Weights of a small mixture-of-experts language model, trained from scratch on English Wikipedia: a variant of Adam for the experts.
Below are experts of layer 3 (counted from 0) of a mixture-of-experts language model. Rows are named gate (a neuron's input weights, with its number), up (a neuron's input weights, with its number), down (a neuron's output weights, with its number) and show model dimensions 384-447. Each number is 500 + 25 x the weight over its row's rms, rounded and kept within 0 to 999. Numbers have three digits each.
Before each expert's rows: "raises" lists some tokens whose logits its average output raises strongly, later layers aside; "gets" lists some tokens that make up at least twice as much of what it gets as of all text. This comes from a sample of Wikipedia text that the model never trained on. Tokens count by the router's weight.

# expert 4
raises: " Other", " Despite", " This", " The", " However,", " These"
gets: ".", "-", ":", "s.", ";", ")."
gate0:508476502489525507552490498505483515524502494482485488500461551475491503537475503533513490482526486528495511530498489558525426500508529488504518491520508536547505510503504505491534512491526510
up0:505530514509517486496498501487485502484447494496554497495510464525549524492487508464504569498493498487528488474461495509492505551508489484477522457485530501502521463496466460534512571493465539
down0:490533474468468519499504501463463475496507501508478501468492513476502486531493477516495485505490575504554521492556509471470518539514499473507457532480491488455506437519513450484503515520547489
gate1:551531522498495488474487510485526534473488516496482485510458492478451503542555513478542439522507513502503531528451456534523531561503427487487513496518493482511537482501493491492485449499523512
up1:482497434490530541525519492505451471492493491484555536488490514518536502462432493556481518503481501508497476561500492506471476472487542485468476492522482505518477507436502502549486512516520475
down1:476504494530465523504502505479483483457491514522495485533541502485499476494531483498509417512425529526476526506489503459445508496453501487483488520506510489503467478475508462494519532517536505
gate2:552507480521538507470488500503529507509514514497504525436516520478467500531498470503490520506530498530470518539454477502525487527501514455494495513520510535529501507471537526523526530518535528
up2:467526514501507531509519486521507502510498516486495456539491518548514495505484524498538467524476487476535469510550499531543507484500493484449483495528489485476527493453498523524561476490459450
down2:506534521506476502493472550479507507501537495518510515523511453498460512516455462495526495512449478499514499490491524477502541498471460497530512489512512492501509461497480509464530534474483501
gate3:521489485545515539487507485509454483495477518530495507495542477508544519520483491513494503485503513496488485466481515460485454524464491481491497498499563526478461509500479545495476512565459523
up3:474509516493475525425490522520502507505506471513503508485463538482532475527490528488529480509519494480555500516529459480532487528527496540491483487573458474441510510484506533492522508469528472
down3:525503508529513525543501491525499486486483549505483507515532529485513525478506502483466498486529515496518469492467503483512471513511485461318471521498530522494473514531507528496469542505509511

# expert 0
raises: " have", " would", " also"
gets: "\n", " ", " 1", " years", "in", " work"
gate0:477486445476497507515499490539505484519498526449511496495582450536483505507503449520545486473528505514472503481452490509520496456468502516518497533492553488517490445536505517519511499488474522
up0:465481500523469520504493493459488528500518475511445524509448552510514490505519509492488496488483484453519506497526496475518511503537504536478528481508504516503510539465551467460496525510505467
down0:484508509494510498518514474478518491598491442510475463456515486495483466503476536495532502490513481503513512497492500547527472517473522548494502480500508506519488443505518540466515493533521510
gate1:511494481514490502500506513497505461509533513532510550534528526498475486508485461517497487496543513500500505531460521537515501485503527529508501526515483476556496480478501476522459492465505519
up1:488502495474492523544501499487497429506507471489503477527473534508467477540502487483482445509514496475543540504462495483513515441484531449478519526499501471536515497498517496488469477505504465
down1:515531472493522512547527513515506495502518500515484504516524493511548502480517542493505515525530467516488471501576544488457499488558470463482521516490485459502503516522517513527500473502467504
gate2:460498510520503489495514477483477449499531503499490492477491470487489542502498502512483455500509488483481484466447500493461511494479438536493444488509499498531499474563463471498504491463465507
up2:514511544512491532470487512491457486480454498464531530518534509514533477512505465486514515506520467503515486523532484481524482499500509515507510515505506522492501504466478544516495497497476474
down2:522486466512488491452463472552489525520464546520522530472507509496548497462509419532484497474481488474452493510515518478435491529523504451484459497471523503524524485528512478500488494487501476
gate3:530524490499503481490505456495515522519511498519481503473479498466485485467514472481464502495444476518516520516509503462497506510537492512517492519485477527465522492575498480496527520490502527
up3:474497450485478479524539507538486535458478515446490531499497510541515495501517515554515484518533498476479477470478443537522517538493520522501517467508493527505447464456549505525473497481508462
down3:470528501488446475479515508482516489549523531498455534494500506497498502505550520554480518458484502522507478501545482491473508518533526505512485500533467504484520502518514498489470522474516492

# expert 30
raises: " |", "/", " /"
gets: "-", " by", ")", ".", "u", ","
gate0:485503531510538442466495517525443507539478516508505518518538490509489539523476474510503490501556499534478508474470564458485449513490515491503441511507457480497520531528532494543482480529473548
up0:537458494487510475493509505514505506521523521480533522505513494495475520495513476499532464532489493511462489509493531468466447488510510489490483540481513507528488508519522524531502467494496548
down0:489453496468500508487532530491469513443497489481535486550502506510486514543463516477536517505505503449476524533530476512502523486497475510477501528499505471448463521480504513480513502509482517
gate1:492483526468516490516497528509468489512514537519498518510507471485515415524510500499500483540490528514453466505480550500437502487487496530480534516495515502535462501484499503526470524479502506
up1:501485490482502459519561514461517462486492528511497519468543502514464479505496509508493439518548480500500480480488496489475520525451493523470517535453500500494477456480488503469506510453550517
down1:480461497502466496475496518494525501503553516515572471509499498506510498530537519483497487496480490480504502510515499499495500472547495465540477518522481548480514527520501553509469495483515477
gate2:452500499532507491514485528486498519483496498507501508524483482500524515464518500507471496480487495513528512459515509490479523526544502507490500537482513506494513518477485433489503491494509502
up2:455520479496514525512488498532478472484473523506487538507506487475507485527504495496490492516492487503480478489504473492516481497544478513488512497413482527505518484496483504496513508490550495
down2:451470467482488508477469504487449515519499483545501514474516525516491510500503491506518495521479510505450515548500494497483460461462501516551480456460491464499508479500482523581505571492513532
gate3:530515479541527474495475508511481472464517508480503506484526465453535485486479536499540477535470553489490470496531484489513473541535499507468487484501480505497449502460467521530518515476539488
up3:505515535482434536527519459505500524506512464515488491462446490520496511487469503488514526453513454527474497478462503537481503481470482508505465492504509507515520479505508491518508497505537540
down3:494501509512484490497494485526485456497498491510505520469529481532481447478505523519537489487530468507507461475527496471500495497477516492524455510526527472490489474472501497521498513459513509

# expert 18
raises: "'s", "i", ".", " |", ";", "/"
gets: "\n", " ==", "at", "n", "is", "ation"
gate0:497517526491515487470499552502440484476507517435471489523486485494514438457522522505482498532501496500467494470530468490436466521501518560492518497495505496457471526489453503491473571472535517
up0:519500453545480502503528488552571509530499514527511516517501507504509521519468481566513529447512538531485515519475525515526530480507484489482465561504478495520530482511521536506468444526486500
down0:501498529476554517518525529502467491548488521509478529529556491526529472514491490494468513514459459505483516508538478484490532517517477496520484484513500512522500513483506491491495497510528497
gate1:542467519530518506509446520551500526495558505527490482494521488473479493491559497482531477497463531550514558496461465508500473552527545499507493529503497525523489510459470497464488453516485520
up1:451528503509497503496491498474523480481497494487502534514465493478513523483462505494509538508486477542517477472503551519464486482474519547539485479471518476509503518487443510514493490507549523
down1:501500517521478529470454508478482475518524531478513537555483484467488479519446488522518574549515507503521541477519520513464524475522506518466472515499507518479488513532497492501518508515523537
gate2:491558552474461496479494516518503449553479508460494490496477437492478499499468527504493570451514462487490491479504491522496476512450500536509470511501493483530521510509459507511513480483497527
up2:512485481510502518545483522486471546522490508512487493518561448503520518505509529507520475486498453510498491501497502515534474516478485472490487484508532495508482467548524514494504464461550499
down2:484496511469521507512517491507485465543555518490502481489481504505486503535530552545480513454505526501515508513475509469512478487495494502544488488484518509477473495441517479475499489509480494
gate3:510505488546505490549560533476491517473503556484489470512502537527502536491514450493554512501459506496538479470481484539505468531512477480499501507467469466473502453512504503477494480456470509
up3:489500479500485488528570502448449510513521526510502457480465538528495558518505486496513502515482534501535482493505467505514482514508502505479499511460469496473465467502486518468497476514491503
down3:490513510508503502474461503508468511504517494523490532469480491520459508471530502469500511489441506472523469501533519424530479479496510499531501460497491521472528537500506514512472540510535469

# expert 5
raises: " |", " W", ",", " from"
gets: ".", "s.", "==", "=", " =", " =="
gate0:542489509549501481543452478518539555467489526498481521516497496532525512485531501502493512496519531500525454484447503489495474494499452516505492451490473494496530514457510565564473494531522500
up0:550501522524493467512480478509527510475493500479463520537461487522500535484501486522498529510512516513540470466478512499488502473519484501521474470518474509462505558497487524532453532518480541
down0:513489489548502507515533518529483513462525463532484497507499489517518500504508499451480487496487474526507432467497513507488484464512461494563466496546541511523488498508504514495477472475497511
gate1:501474496495466529500498479552483531444524537445465478477499513492527481531499489541498483521487553541509446499505496504490499522520518519469477514484476477483516478485467504502545539433494513
up1:451499541488468494474509499492506550481525483463501448483527512493484514475478486503529499524469550518533461462526524500472502527512471487468490474476460460465494463513472491503585594471487522
down1:508467507506494499523487497468479528501529480519484490502491496467521482476569523434461483483537482537500475489520492519511482460505499467522508511521537488482484477533501452502523507487504486
gate2:481514509542491516568512508549535491509539533476498537469518445479501428462502532514500490550516490510522491500512506496499493477520506504490510525510524511513507540512498499530513507507486488
up2:482510528516513513538520502492506486478491471520491500466523486541456444498463520512516463537504499471552518478561521480491463462486538512498501484491525496540469541494503512506519505508484453
down2:486506502445479485521469470500483516470517525510485479491477474488527514486518515525497465528505505526537535415489542501488508521503477512499478514517486488511479495510512510546528525518479501
gate3:527518531488516474499487494490515521476502552476500482523471478514481507484521491505501521499486476541493495462476512464436533582502509513541492547537490492479559490505471485505519494467509525
up3:529478476492492523531522478492457497519486498483464481499554538495555490492487525537479477480522522470494493492522482513559469471541504469486548510526472524486492500499539494528504471527528480
down3:487497512482466507490490501474538494483501536497511500481446532470487487534523502535488555524506483507486571508471494490479560517529501477493480521464501528495533481521456479460511474539501485

# expert 12
raises: "/", " and", " &"
gets: " and", " was", "ing", "s", " is", ")"
gate0:486512489504538481532549535527495514435511498519496522501459501483463497499515501522503525504539472475498485463456544535459494515594526522499458490496523509494535439540491527511480519542521479
up0:491541522470504517530488485500497477478531467520502510491423493509475504498492546475463495531525470484516477494450536524533499507539525529524496492489520495487502519502492497504520531520526488
down0:511469488490468471479452456455499562515476486536439474496485418517525505479498505472501467488558537507485527526492496533550481474517511503530504499469532443498459524505477513461509488466535502
gate1:491507524525507476505503537509496530493512519485514493521468501508512534475527463489523500506474518523517489519510520491515511503494481482512505519473462487482508518514475472507532504510488514
up1:522519525491487529455534499525503509514472505497498538501523511515489490558454552528495464510482481456483549484510450558530517504506492489495470500527491503522481496491502477507496492491505554
down1:520460499534501498464565476511494478538499492530466504480513515537532504492485520501508503466499500519489496507479535503463487496490469531482519513469532555514534494481498458477494477483465510
gate2:516494523491473516503511535443534507494528471502486517524458494493498537465531547489528456537508523460467509472552527500488554459544468521485583507520499526451475541491491475510480496507479557
up2:466497544527493510489503526475511497531503495466493503524487535471507510475516491483528517476497513504461499550491509493496512490523513461484531499497472513456475521481514519505505434523496478
down2:528464495467513520510542505532489521498508483455521519504494504498500474519466478506500487545502503499502527504503485548491530481500487513547539468514550487522512475491505538494502502499511512
gate3:462513494504528488541504479443471523500539515503446476482497529469471460493538484507498490492532521474478533537510477463505506524531499462481521453521463547479510529501522501498482489480550494
up3:500434512488494547516495488514513492443477502505508492524554509502494489500462507470549460523494475529519508483513466512475468507493477520515512517485505503462493512513494490483544523523466485
down3:477503517493504493520487487497467496476517569538471493496504550505484491515503536493508474522500504472505486499503529497472463468460498539543514532521515481515492511515446478494540500449509529